config = dict(
    d_model=448,
    n_experts=8,
    experts_per_token=1,
    norm_eps=1e-05,
    steps=6536,
)
Below are experts of layer 7 (counted from 0) of a mixture-of-experts language model. Rows are named router (the router's row for the expert), down (a neuron's output weights, with its number) and show model dimensions 384-447. Each number is 500 + 25 x the weight over its row's rms, rounded and kept within 0 to 999. Numbers have three digits each.
After each expert's rows: "comes before" lists some tokens at least twice as common just after its tokens as in all text. This comes from a sample of Wikipedia text that the model never trained on. Tokens count by the router's weight.

# expert 4
router:500464503482504484500491504498516514492445508538557501503530504516511518468512480526480524494544474502526525520478506470498516496507509472503517496532499469520473523445489514513469520482521511
down0:490498509509447473460508482501502470516475489496493488487457534526480519500534505481489531518505476496537499522493527518506499531522494494475501505530515501498497492518488493506528481516566516
down1:497474488484502490488475513501480500511485464550476511495486472474484530469508489496491494475475516452456475497518471492503475481487479520513507480523460477483469525488502506523528503476489462
down2:436482481506515527535487470525477512467539472516475508486482528448543473492504477504507510485476491550509519506493484476498508518518490534520504460483498516517541457553507493510544500480516505
down3:471503521514487504491510484495518497521484480497438511508497485516505447525501538492460534553498497550473520498510489460484490493481503467536505572518528518482491536524547468454525462543534511
down4:504459522525503514511469523545447499495522538485495487456468512512563468535479493526469469506492519573495460501495493523498479500549501518470512511505453521498516488495454529461504505495504494
down5:511517503489478521526495488528506506484467522504465453514469480469487475447445522477477482486462522495508517493505506465510479503524513508497491530436528535458534485469457453491514486449489454
down6:520494520474544521512493528572498522464501464470481453459498540510506475403508491472508534477483521534454454477501486494533516476467510523504520436517544532447523492501551471464493478503502526
down7:477487454518564450496485515495506488478519495495514487530522473490520526512533508528485484472495508508516536526529524456458503477483503526509500526505504508497523515527484483517545508510464431
down8:450498501483483483493518505448507450533488521492529491507489558463486540505501520513502492494462519502454472484464508501505480466471517567503482467486502505470528503506521479458480493497515468
down9:490488454527482537473537463482481533513497481465496479550525478482522501474481498545513482528509476513494518549462524490507504479496532502503444532489508455488519492513509496485463488488522499
down10:525514529550543485448471535506451495518480500486538535521526489506503475499499496501541450494468494483529504449495524491519493447477509482485548493517537519464528498509494514494461520494510471
down11:466510504490482538528468466516527518473508500501506552527516513524497513539494512527487526496490451493504502543453480487452508527489506476544496498459530484483496499454485475536506523548540450
down12:523494499495540505528476464490505514497523510519540479502488463473495479496486506512546456502537524491499498504518474510469471479454487504445482475513478479492501529515489462468531502480485532
down13:477475482479501491524471503561499529473501481487498507526483476481483491480522485472517489510517496503536421469550500498550453499531502496506511485495520483544496472503513514501481514502480528
down14:501452448481526518480476494520511481497474483511506473485492517538483536539500496482487471477528489508495524473512450498472500517523506486509518515485477501511502516517527449510506542472533498
down15:515508534488493506477522492469551477538530503521494540479493492485476506534543499477516506492491465484473505465454492519509510500519488495499500471506534491483512471502483544480513529501508470
down16:506470497467483465502541479483504481548466500548498496544499508470525458508506505494514469510457506502475483500542535498495488481482521495458474515499489504517519484500523544464465487497504487
down17:506536510510490498510526522549492499482531521535531483439505422469498480520500481516491511461459499513530469546468534474504498538535495479490514490529473480506545494524533472533528515547522521
down18:496460533510547469507451498492552505467548480487476482487500496518501532592492486473489443515494500472510530497508523472492483491509471539498536518507494501516540518451515463504493531494503551
down19:524515503485478480494543508543502518512549484491525470447509486522525518551485502503486556519506535496508509480540499493518502510507455530516484493496488525507499512487518479505524511474522492
down20:483524473502521534520508482534477488506507476529489481512505513451484507470497501515526526534499496528486501536499495483486524489514498502523496497497502507511504488537439526533502488514505497
down21:511463531516484461514468472496461492495508476466491526502459485503497499447523522466518467482531532491474459489533490517526498510505545508471474494495533482530518452521485456498498525467473487
down22:479515545487512481515470521538474473504482439510499507542503473522510464525536481519511502470498535507479474474498520471553487515515511495523523495491513486527544515478521476515516540481547521
down23:509510475502480500479450505545471513504502535494409487494478517502519525511423505473515495498512536495543511497468520463514514505524521541481489452505503454481517526514460482457471484504505476
down24:464485503471494500546523508499496529471486450499518530529467516457500533547527504548505490507483507525467504489463443471492493533452519487476517492473489490524488486510481537493523459484465482
down25:524466552508494510481507476466494530529506492485485493525500486473514484500468475489507521515503495535516479537528514511456494488476519515502529475554497511476514484526470534475492512507458508
down26:500525510529488524506465488512487498494518467529565501518492500511516524474501536473505511497511469486469501519494506485487491499558480545529493498536544495474483538510531543498490539494471506
down27:525528502537507502499507534484515494482487495530502504503482435492524524540502513502492502471494481452521495514524546503520476444484541478520542471514488489517503533520485505516484533497530460
down28:538505498480527544494493519541466495511555477493512501493507511472511511469467529504489496518534514551445530502468486480508512524499546512471488449533499540505490477476467485498470481487528524
down29:466512536524528517513518513524498510518464444486473506542457534504505527497458551470479500521452534468490503455493488551490513514475504501514460491521510491486490503533483493541467483496450511
down30:494532460507482488501488528488504522495478494493486563505499481471485469500555496500506476542494493495499502456475519456511515472516440485489485505471515503508479492549505518501483496482491478
down31:510522495440475510525515499471511504567536545514478491501487467511518491520482476503505499464460469474488478551518492519492523454507494485543505501536503497533510497520483514499522499523488530
down32:501499467486480540476543487504458516465535501449515506482530533506501538503510500513494532542525494506474482483527466449460512513528482523488505507520520525525502515448503517478490508496466476
down33:504482514515522522478473481537448498519484509489541536459513507503541520528517469500477513493500471504481550550520481472518523475453506508497512524497456496502473508508470526522499472478502484
down34:486495479484498519457523451522484501483477515509512490469495501497502500512467527483464552465488465494508487503485455470461494538526490547525511552479529456517484520501482528502535489500511466
down35:481524506541479439485479447530523483522512501437523501503532503501476541556505494505491445514475495503455461540527521492470516456490456487523479498499539518582509445533512487517520483516518524
down36:474490500545465490510447511477485507496501515487543470520540505453541529525534489502493499491507514539525496498506466493507531512479499505522503533501495517505482558486504502515512537459476508
down37:467493549470507523513465473525516509528496525463495515522501527505495500475498524448477518462506501476508554448505494510468521527532487484504486497511509485454464511467502480532511467513507517
down38:508461468520515446510517491558501457465456530532456497481497466526526522525489506479504553518507483536497507542563456463467518534513516452506486506442465469528461478492531477520476534503473468
comes before: "the ", "of ", "and ", "a ", "to ", "that "

# expert 7
router:509553466502455550452539488481505460494483487505489457512509518538488518490470487530495486494554522507521484477490473501517531472513512527505506488500503490511458464512529491456468504494493465
down0:491467485504516485515510497486478494510498485537497457504528537446485498511482520468503526495483522482504494514476496522480514448499465518501542482533463493497511477469510492511452529493521473
down1:462504452496484502501524530523515535518464500509489506469495444525490476516454505502505473499523459468500568481499467496554539517545500483553507490508498534519503519533513505499458502539540503
down2:473512540519471540478457484477490510458513549509501499491501505507532524489508481484546507501484486528486513477455487478517475459487480495479490508511481467509477489439493480519471487525525524
down3:491504536429469498476499498502469492529522459542509547520481527518464512508498508561506547489448458530468501473496504434479504507470537519493481481470475513522478480478485497523521512515499515
down4:508481522549470519498497483516543526515499484509482518477481502529498473478487491496513544543509483543522530472526546506533525500521523540543493472534473504453515530520521518507514469476539517
down5:515478512497491464513496519501479430514507472475496480556489527528512464516517479527473486536530487510474497504492508508466494466493473461499518514508476489548525471507506470532476526485525515
down6:523495482465517488499514481466514542497469508474530512509524458507535490524487518496475543478504527492478427504529478501528509531490476479497504472484491512511508473483503566485485521500510480
down7:505505519502475463418527459489490558501498500531487500473447462526483508521505509518502537479479489527484479485516421475529539469494524479496502525523496511490556530485474507493523479502547484
down8:521493434497496473456490432521504522500476490499527531534492496465504508476488457469505489523476466524523508511520497503523513456515520515505512506514486513523525484515499524508457468508468517
down9:494503522475511495500500487493534536541527496489477482486492469452535472485520483510535486476517503505531569483504499501499489536480504502499471557485503493547493477496498533525485485481455463
down10:471463495447499534507526451514543505530477503501493475517498527489496483536487480488492520480529467544497490518488540485455489472434482497488481505482491511492489463517491517523472517506458518
down11:457452458470497529483512482520470511532461508464503488497539530530503491482484496497513472517498506496511542485500507488473467499485528524516435492533537498488513527506473496527502514526476519
down12:474524515518544527482504542507467486512537495460486487490479511487455513507463486515539534512518494503541495469471502473470517504524493505514442488537513517534497436545533490516468546551476500
down13:536534546479469514509490438507493529513551500529538496463523472456522475480510485489511498487493493470516520514503449538522489525540512456481496490510484491474505505492473529533492498484491455
down14:481483481493512522527496478498504508448510499440503559505474522523484488504484461499470499516503477540519474473527501544541462482516507537537528529525503538512538547544491494476497520541480512
down15:546497481479534494476493460514493479483461512516489444517475526535467453502492500556492545493471522519445528482504502534491498486514516495525510489497497508531519521526496421543529451544519507
down16:521518472484437513493479498477494505499489466520525438476533523502452502433522539468490469545506471440512491513506510501478467480534480480484541530517483538531492486514466516488494475501467495
down17:471488505469515548505512546522493526510489532453485504513450525475481495499455497518490511497473495533511531542513524491463495517494490505499488491500508520470512570507507463485533479485468518
down18:484531479485509510509487513516483527485521486492511486489485514518510469524509555536480523486505515473539492452471522464510504487536518515502504529542511499491522492509504480485490523464558460
down19:473541492511495515509479533489527495522470540501543547483502512468435488520502481480514449505473491499507494485528481501484486489465525478496513484507520498550521489475527503490524538481508504
down20:502465481485502494512460518495528471525513530504524509488438491512500511492518491481500496530535532489558454501512497492498549498501513505472499490475520517471528486484524470509516436523484479
down21:511488463527462487458493503495468486485483536523542515510513485543514489515502462505482464478482501451514484491468448515438524495487532510512488493522467505500504514498511518525480510492490523
down22:509525463523467464503501493494524488487492500482480522454521506493492512493511476493489519498471467480498539476513482464480544514529521530485478510462496492554504480495503501512508483529498518
down23:545484502482516513506511523549509525518491499490505524484485486525493518499508570460467433482469482492477532498507518470491509456492490504509451481487477524484518505481524492515465485492504495
down24:483439515471493509514511538500512490475536492453512506515507487517496484539472504502505505509498526541519507507497499526548490487502469509498501515485491513490513556533522520503492518484481490
down25:447531482507515515508479482498489519471507515519500509473496505494527471488503520485497558510508478450469485485511535505530462443491466486524496528526512516530477516479526498534485532486498533
down26:501499486500495478547431484499519456505541516509517504474533497455508511556499518504493498530524542521481505561522490501470541513485512496496491488472501472511485497496470506465500505472569501
down27:516496509513468482522471535455470490473458472500490481500488465490509530511473516519501503508511497504494464469493528554503505472521510524483529487535540515463476525524487497480501493498492497
down28:531492468510486538518473491486487501497518549513490470456512514502529446503475491597548546489497454443506505480512507516516496501478515492473535515472525476521532525490524483472514491516475512
down29:533482491502519519501504497504518448493506500488500514462543451494534475495501509482510523486511500549517508504538501511465522500464574499479514467521498510500478520485499492508481508561503504
down30:451461505486462494471534467499532505520513497441542454487498503489511502478518534478477513498494502499452514508503512495462531451474540535542517509525512515468541478453470526513537490543496513
down31:515517467522519530448481470475492516487501481466554503530494520536529509501463502502498524471507527508456534537523492495483487498499494464468475451499520487537499451479506529528554515406445486
down32:477518460520536520501467485500492524523509507536507488489504482507491550499466474509490542508486519518454516505492520535512505513477464501467490524510512518524465520514499511505515521506507513
down33:515536479518501509505505484497476479499492486488496511498533489477492471535512492506504534438496519503462561530524539513483521467495499433544489532559464501459496499502521471511489503526506500
down34:490525475510497513486468520489442474471446503508524494511513485488453452466532510492481496532477509491535479500555505499479530479500501517529505484494480485478458527523483486570484507554492477
down35:483527514480525448514479532497468481489546482500475471487531510484491476493529513423541503511529500492476533503517507503448502527499497466478501526463457501516525527533519497526497478538530519
down36:497476509477505499495470482479507518467507512453488520502468462515468495539504467517511516498528494522513486472501490560524455511548554496493524508480518515533492492500506475521542479486494496
down37:515503504492494440516468481462489504511448495448498503532463517500518531490492465507513479456489493453497460523538506506541498504491442510487492480522502510539481522482499508486514548487520514
down38:556528521496486501524507510477488495477490512509501508533482476499493493503536479531505483493494489518471467532510492456485506494499491520512459481470495531499489520502530472479520512530543534
comes before: "the ", "a ", "was ", "to ", "his ", "been "

# expert 1
router:516508497526532548461472466456498493472486523494511500521523514506498487527471511477475494523525546507485522466517534478519494496477523533502502507498503507448476516472462461522457537549516491
down0:513518525507475507483522493552530481523476491478489485523459514531525501496539513549487509532507462500498535479523484498506505507515475477511513498469542494465469505471482500490538494498528540
down1:514465509506469494525474493510539502458487489505469480523489498523495498503501549464501535519530506520480535498532505500486518524497508521505503516466502520503467533510458471520475468514529529
down2:532521497562436512544492542514469465546491468542498499519426483524495544527528492486493480498496506485503534495524496502513529516502505495473509537483487515518496546523496492525494516519491465
down3:495462534551487474493489525504531512552477495476449477512516538454466513523452505511522543511458478516534528487498538538471495496482569466524499514495553515540524521520478516525546518521481525
down4:470473488479490467489511466527491504481433521495499531465503497505507511465490551498499503501498492472538473551471515500516493466463478461468487533492500497538561495498506533508509526494498520
down5:515486522491463499534475455524506498493495465502467493482501465514521535495516487489512516461525514486533516520463468494523484518495479522559524515512439493460501486470510493491499461486521531
down6:488499474498527514522465463511451506523503480487496510486511512474460504519534451478503507500515515517515516521524482497485447508503503490507465513510549481509581522518478517482563522460514490
down7:509521480475482497548500480523491487517507495494473494505498512547494470526467537522502507521489460538506530470558544494486519487474457490494517495468473507470496504545486477536461483522510476
down8:484551486525483539496479493487493506451507506457514460494476527414492490481470519552519518525457525537515494504510539531503497528486512499506493503514509497497485520490512460521486512436512548
down9:483472559519487496443559471532516466480460488476554498512515494482517498487489467439492523471535474518478494518438516495517473481524491527474494475491525529535517456504461516505482478493478468
down10:493499506476512530537517477496518516517476483459454476499502482519501474510464509501468514488484531548512523490500494512492471472483480505513533473466475516517514457526517493484501458537473469
down11:482471520518532528484508532503458461451466489497504523500468515449577497495523489473516499412529452480514503505518473520462506525478495539534515500521520512495524526485504472514475443533433530
down12:483507485503514498493517499494509525527518512475489532511477475514473523471473475490500543473513445473518469508506536509496509497495475508479504481477526501529514500527503467524522495503482518
down13:472493470495458479503497506502544444507534500494458512508486531529474512513513514494512483503551490504526478484537504572498494465491465532461510468476504502500427459537484497489507518471511492
down14:475523500508560488533484505508502464512554522491469500528508518523537498539509492522501484510552497515516515486434555504524486488523543513501521527509511498490477510450545502482525430528433500
down15:543483479447520475485545544459508520522517460532509490513492551497500485496457507513524528532540495484535518488517454497477487529496492519469474456450543470522483501522489512498456499449485435
down16:505525518547512461529495513460516510521512532509550473515519502521524523493504522521523505475480474491496473552462496468498472493531560500546478503460479535515489499497468520516505527533506481
down17:517488436563491482554511488485521517471485520512473521488545463511536491516509449521517486505528490517490538515508504486532487453476469500498549489539483494438493489453482523482499539489477500
down18:505534522476485516509506512517541467508504536522464513508487456527491532472486526464452504525482519509479533529535499495506544536541517487482518513498502530491513456491509487469458465465521486
down19:520497507505526488499541492511501514515475482466527477489512487518516504543505464473499506494540519501437511481490447481508485526538547471492501527499479517517502522493497533489556485479496454
down20:483539507446526465518498475527521517517514513513474515516517507516469552552486510482527467444531492493491509472476506490512525503450502490516423460492487577528501494517531519510538441491470486
down21:428471486523496525495515555506495494504523525487476472491527485471513494550504496477477532502498508541446520498523528471496501511473499510483494506487496506523510486497540501578445528488509481
down22:525468512484495496496518504476525510497458476565507503506470510470480514489514522508487501503490538471525524501517468460498496478447477498499510504488508480519512471501473495482524451531479484
down23:475519490548496469491487504497504473500531482538470475488508455510475542490502484566561507496460482521483484529530493463504538535514548503492479474467505525523444492503534504480476498516533489
down24:481471496535498498476504501469509459497519485495474495473491510507481512512499472512538462514505479540525476547483468484471464497520504537467493508492524503476506475497545507510484514514506507
down25:504483496537514517454472526538515467506536505469505523493563502539521486518499495499512531487524496493497504510479500529480522474478509480488508474501456465504536502526480506481497513484491470
down26:481495482493525487512491505525463489515497533478509495523468500479540494494494530476501505531533515500512478504524474481548512507499526516512513506503539527509492539488530489419531467498525518
down27:532489520503524457529494515465522480496501546496485487482513499467486510502482482474485482440525520489502462514478513501457503488504533476479530501461518488492543520503486565464482489522552492
down28:547483482542496486518487475500472449514521497519515493510486479523474466495551501499532477501479453477452509464503450504502499471508489514524513443453496547482514499500495549555482514468469462
down29:477519496505480498517515524526460533505499505447464469510470483524468478482511509485499483471481516523471503501478495472481454482479470485515481505522490477476547522481528485508538476520501483
down30:477420515496488542519513499488510527509507508485488541474515495499514491503480496499438539480519474503489474502508508505461520464508480503543500491520474508475510526516530519541518513510508492
down31:553479531528474516501477504522469493536530540508535462479543537489476495499521458528513518515466481565523549540466545534520515483511490514539501500485438512497539509524514467524521562493483493
down32:448534518504549525503508517512483465492462456511538536480486533474497483508479535509507509499484552514515511547475507444494471498504510479512520501478504502528468515527514492508486492484475503
down33:557470486498506495499471543527493483482511497506507528515548513506467502521492523509503489511504517481473490514494504512523477481524492529490546559501496478486507516487487492464491504494526487
down34:480498529519514485460509549537508492502500519458527519475500470524499500478470467549512442498492490477500467534455484475472545489536473482477496485489527501492492473490466466528512513466495491
down35:478478532485475492490498543473495492511542483510531519465490508481534476555522478507506505511487495511528491490453491469521472461522497480514516508527493537478497534473497544510477500471586535
down36:565489487526497462482474496474531554485519496513496508498539446462502533506446523475520512512499524483460481512491494501498461462500531490470541471534483505492475503504488510505512476494467474
down37:455494464511468504460477504496468565499500505551457492452473518484491512487467503519500497500492521477498477522453506487530492519460509533494526501481478470552532516519479488540530506507532513
down38:539479526513452489493525516489508492508468487492517520493492495488509506550471479486498503456497495481476462533490474518567482528453491477477532481494509499484490523486455524544472455514480483
comes before: "| ", "|", "–", ") ", ")", "0"

# expert 6
router:485493502501468539497522528488457505480490492469493469552511516508481496460514505526449535516492481453547529500508496527540538451542507524469454485544500527471522470541490551496462533479497488
down0:471512449537516520525480503520452499472523456525505494460511531532510484482496483518516469454506481469491506499508491452443514491527493552481488489542542447507533487494513487505511511476483513
down1:521479537494508476520486519496488490517483507489532483500542465515527523501527513475529489470523514495508487505483499526503473458500519502502521537493522485523476512526539508469514490473521466
down2:515511481512518476521519488514536533472505502499516504519525525516475521488520496492476529493507503474464540458497482512500516451513472517520518505509525503519526489527491523450492534489475525
down3:500494488494521520496498524512528471472466495491548474479479508517493438536491517497538551444483491520514549511501519503464505463516522543521476532515444471563493506519521496480481515485549533
down4:513527495529465527521505477502468521538483548555519491519448487499488493541552488477500470498490482500467504491532507511474520485472490537496529476524532513463495524476558530550475488449480499
down5:477487516517493542497541491518519527574491484529492523493493470508528521568455468459494488514471502516509498524502488518528493514524460501466506481438516478538473499495509509529483454504479517
down6:483488491498500505516488488489506527569516506467527449499525510501485516508455502514529499511505514488493483479502500477471536486514507473513510502476478506519513500504504516517515496491453518
down7:498508485543499519495503495484501518508444486471453504501449475482498496484499492514531484505512477530500506449480492586463501535532509485525503506503513517460516442467496526502478528513502504
down8:501514475487502524495500479587496529542516481486448482490518435431489520467484497503488440467476501482482537485516517494482488495515502500521531522508509522511510526529468498485518534535531504
down9:489486497513510526549478485474478493493533516491506480514492477520545463509519526496510526508479540519509423513474532501448496522519510431478517520507470570502430511502495465539499537477494524
down10:526493455527527517491516484513487466546507466481521529503507472523500454460496517499475487495502447476510462494482497484487508527450559518510479502542524526446497518553492466518554485511486470
down11:521485500506528514524494520526488470502495514483533493480545483484512525477466536521456494537497536521508482531499492471490492487482460541549504500504531468506542550474475501509520490507472493
down12:531543499487502501513461491454511510521504505515520502499512492516505489510545496527521487491494450492516547502501547521501512516479513519583509507496520486539533507489457500499529499521480512
down13:480482502501496494490511537532540463509501465471518489513485539537553557489541492501514464545527503496512503436499520505483523475478549510487507482516463524502492525487460462469543522491511471
down14:537543480454515485468514499473482488522531520470523497528522494445492464485541494497520500451520502508521483494489480515500531538523525470489473516508550505545500507484481461494482527544517465
down15:514434506482519520530483424497521559484527506514516502513510459497449533459526479497499481526481473498461477537525469526470508509491530509431520479520531444481496486476495528444537501458499491
down16:504503540498535525513493536498490518479481505479493519503509470483492517516518478485516539541494505508521439473495488471516452514495497476479465524499515513460480513505516461500534487490568464
down17:493496501534513476537499493483481518463499454510516538548501447487503505498490519495489501507484519538475527449503501505536510510540496514488506468520513521467501528480459521506538517499506498
down18:506482477505434477519468511505455508469508489494529526398453481498556507510496526494464490454480498504537517509500499502471511507473476531452526507511527478573481507486492457496541518474528499
down19:558498502438525494490472504486511500488457475453496491475510497520526498527505501502499510480513477488457497459512482496565518514481483490473487489550550499521470536513559493471509538456519508
down20:556474494472475552506510485512449467517470514498489518522552517527495498531463535498550449502479502467517478511480511483481525483513517504463487463533507516469467494500546485483538552491551542
down21:485521532489535533452557488448507525472526492471475512530484499469484444529480487501534492531487482478476510497525484502478521464503541556483519473498477506511502477532506524559488505479488495
down22:493494526487519516514499523569527502504479503503481498512503504504493537530515421487493519490501511476483475471502484493476492520501455489505470444524517495516457476498484490480528475526514518
down23:522535490485472502495506504484475505528458527538519526515473474495549528500497495546523513502496514488526473489520499454466517437485505527520508499466483499449488462494514495497477479518509496
down24:498470525542467497446468525453519475554499464511473516522457480514497560546492470531535497467515458524464520496519512514461497511461476494507487516506479532506527526509483478442437518524522525
down25:558476566474535542470526503495445478442468498500528514510522462512486467487509475493500541488497509514493487448542507525526519495483463461531481521436495469553482478486491464476534498480479519
down26:486499535474458484512507491525499482501499508453524475517542475499457479495518499534512454490475495460501507499513480508507556517515550489459478465469501501529528480503520487495484474472494503
down27:459497510468494509496518445491501506523504505537509469507507496515486499494486497489489501524541520545503494481482503477501495496478528544490455522466502482509524456529484479522500508527465506
down28:491467533497528489495526460509494483474513517498495472473521503521546511495558512447474537478519552504505529550510496525474492534471481488512550508508480492489507489491494508514502492499520496
down29:558489531506487546489499538477475522496442518532489459480505488505511526499473528519543512479534506505533515500491492486485505469504493499502491468528495516522511507478467487454468497495488500
down30:499443492497501510506489462508509521510513459446486490500510438493523494519497478529506469508489477536474517486495508513515479511494505473436535474501523501464467500522509479531501550524499482
down31:488525502517528501502469522496494459514477485503460528535481504496478497483484511487522502498523493488488473524519515520527488532515497515513534510468485535503539536483542484477531499518502457
down32:523464495486528496475497534496482475520501539480519494506484497503487480482447521497537529530499481478496464519530483535489479509486533520509528486544484518455483501539511501453495472512507531
down33:528508466468479515478514499482495538499493495552524557517510509488502500469446489528529516529508456450501515515483448508461490525542525513505529537510517495533464481538491498553495502488512473
down34:518477492508466495524480509476455485542547512510422510458496510519507503515557506509479456501525463472508525487487464488526475516501520491515465531506487509499520539423505509528523467494482510
down35:473514510496462532485459495548472535534522540533497485485500508535490465491535497479492477506543511524500496491534477483444529543507502526483471461426522502494429561451492537466507508484536494
down36:476541496515458466531509532505533484489503473436500523510510466488493506507521550492502446489516476489506471481486510515491529533488478511443531500479499547470506489485481462524442496478524477
down37:465514534532473521527490499502518474541508463543461524499513481508460476521515479491536484510482508498496500493522534500503519474542476490506468495470489517469514507492520498544486474533485482
down38:508498523524541474465511495570528490472520537475480506524528481496464477529520512486478498500476496485481498456519492535477489519528546511479494483534521483532508518523493496494490494467541494
comes before: "| ", ": ", " ", "0 ", "1 ", "1"

# expert 5
router:511514523476489501472472533466466512504442517482535486513507489465483505457512505511479509496512487533504547478459502465519525512479507503453537479518516528463489458455492522501469509478536507
down0:507527474555519501511477513470462495487510471496458509526513494501510474502519507483495482491511489540497470477466513498527541500552455462520488531534488511515513480473490502514518545539469504
down1:485478494522538480534519502514487513486510530522493488469506478492508493525493523488473539502488495465482477500499471450521537469563510534491504511505489503498484474525479502462538484486492493
down2:477512489478507499473482496491480499531497508490469501478464478522506491489496491486546477488442517446481534481521504485490510515440492495538551479533504499453517488501511472512491461525511542
down3:495445518510434528461496508474484522483456467485454528469461514527489491533529484532498503489533507526487495521496500551509469516516463493439479477456512462453462521540514502470496536482535488
down4:464499514527502495535453470524473468475513472496547486508481512476486483557499494516513514550509532482509512588511490542523495488534530510520478527507492488549526471494488507470514484510506497
down5:505521474480490509508459473479476594496494537481501504493481452459527486503544506476524525519482495520508497473507500466452522500498498509524484523503518525502519492507474525476474507455517469
down6:469522472514520537473524498505513510512505474492511508507475520461509480519455501476471510489534532461451502467496491477535538473492505471466490505487503451485484504530477502503526496497500488
down7:499505510470552466483498509538507480500533550461494526496468515487471499474567522498498466485476497506475545537542501476496496541507511515473508512491520495487486468493495463436472517467473517
down8:492472505483510427489496528499460481508485506454505494514556451449540493466486511523487506526482498500507462460494471490460512510532481472507504511447537485520481519514497492514522475493505499
down9:536481505547515513506469528495546544495520497488518463509497500477521476528470481478543515526485503538507471482479525522541490459520494479512512503513492505512492506489512491487507527505474494
down10:485485493507497534518444508490495508482523477504519540496517472492495518543489510502504485490497486485470528526547468502485544525490453465499540523486479481528469526477534508453522550497490499
down11:506499517493512519485508446485506498492540510564458506502537476497527476484513494505544488523520509534496471497483485534499500502514555511451450476436454545495508479497481498499540507495513479
down12:464493526492531489475503524495518516495489474476486531501482509523470536482482503509520486522471490510491498499477501487494510495501506494521460517501524500488461518497547520478523523510517478
down13:507496483525509521483467460505490462500495477492536514469561507499500523506506460496488508488508502490477496474451487482465520479540515476489483478525531528474492517479460482505456511494477522
down14:480488451465497497494500533502490518489520508533521529474491484539520484522497509514490555486491543446468536485503532507525501526494472509453503544484526493506484468476480538553475548491504465
down15:431520467478508523511493513474512466501532487466511470494521499529503466506520488545502509504501521488502497508506499494496502496454542495521494503518543524478489478530472528498478499522561482
down16:510510524476528541495501516480465500534514492487518504516501511524506508474534514521489468502479498488522484540498505494537515467513516446508436514502479472527472432483524504496531559516504519
down17:489493491491534514504489554514458521514450467504512520499493482520466514462559452508489509524496489501508472543470500530504509488529530542467535496477478499506496485456493507484461447473519482
down18:527485461525534500465503480511507507515492525500499447500542499481517514527461503503448495501520526491509473461504479429523501451527492535499463487491534510489509517476506513484523508539483499
down19:514494509523478521455523484530525494495532515522505510505508493509518454508519490503517506477487426482506501495501510479464441497512528522452510515502503518459535493522476469457495546544500517
down20:516566448507508513466512484511502513482525511506496509458512466500507527503487505483510524486492554514443526502468460488494482492482503521516510498496518508489488552458516521510512498466490505
down21:501498504477547498476505499513475482520466531485511464513495506470528500502523491543508555504518512530506536494488488509474497485514504493491518490507506519488510492446543529508487441513445488
down22:475508473430491555507517450497470479488504473507505524442477523504523499499495482502512473450522513491528485502467489466506460482499505486504514513504523557502481492506494564493491495478474494
down23:545536472521458496511533510483517527517511542496453510500492539528504465498487480511542501476519471474566493482512504497472503525534505496457489558477495511508491503499473475501466515489519503
down24:508552516491478504505515482503534543519472533526522516497503529530466477500468486490471526500496502483498525492510507491455505531498496514503491485487483510527509492493497491495506519537516495
down25:534514483474519478505484519492518479526539509495527492503543468467472504502517500484527483483515526529495508483490484519503486487487492511480512458524489520448497485496533501546511484487480540
down26:518533449472522478481502446487450517509485525500507493507530502506495506553480492515508529506495462462497521493537533466461496489518545482470495526495530510456520467533473489469465511470492479
down27:498496514519514497491470542469502480528496506568503432525489463509507465496492519510491486484525514483482546477489502450530508457496481496556513539492496514503510479462505473482498508522483536
down28:465470512509496457479529424495544529485517520516504448527552494473506494490516469456501505498513489510503483550463502552579530478524506506471501503524508466496528520529487507493508516482515542
down29:515458507523499532531512506522488488519483471546451541445490483501476487490496481486487523474544511502529435490471505501528494437470521490470491539497457493511517524527521456506520485518456498
down30:487505499535514520448529512510515499502522511502480488483494543472489508503521466473534479483461481565514498501540509521474508480494474527523494515490454473506534501549475546509485503459477519
down31:496519519520491500480496511482502506492509485536417523507496530531495483550506505484482496475502496527473461475496487492468463503572500497496534502510486497521467482502484523501509496531506507
down32:492499513474507438491491497531521526495450455483550505473499475457537509476501487515499503490497506491491514514522488477532500501513481462487469510523443473463512523484488531504478462521516532
down33:524482494501501440477530519518491520528506523488494531526493483516472519449525499534479507500543525526470504464468474530499476494508477478512481475502524506510489480463455506521431506520474471
down34:529555540519561477503494497529521506489506470459483485502516464526529506532494507501495511432468510506498491487515518493530484479513522520489499571551486533530508536504508475467470490446517494
down35:512470501524489481491517447483475512499467505500543502475501508491503484540446480476524463506505470504499494470519477515502494495492479552516485506511504544488479509495481473497523481462491548
down36:487504478512506484532455462466510516477559508507464506535519521516492515475487522508466491491458527515493512493553474534503499525498498496528472494480484510536519482507539536501540496470505479
down37:515469473513508455531475459544506515512506496486478557526500454487527482472502487506513485481484506485519523537491515482492524496489499536473493496526457493483523528490463479470475520481513450
down38:489463448499507532465531473481495503488534504492474459469514486471474465457507495493488507429472471501473541538536451487473518502501531501538490489530540504526564504511507512550491493517511500
comes before: "\n", "\n\n", "- ", ", ", "The ", ". "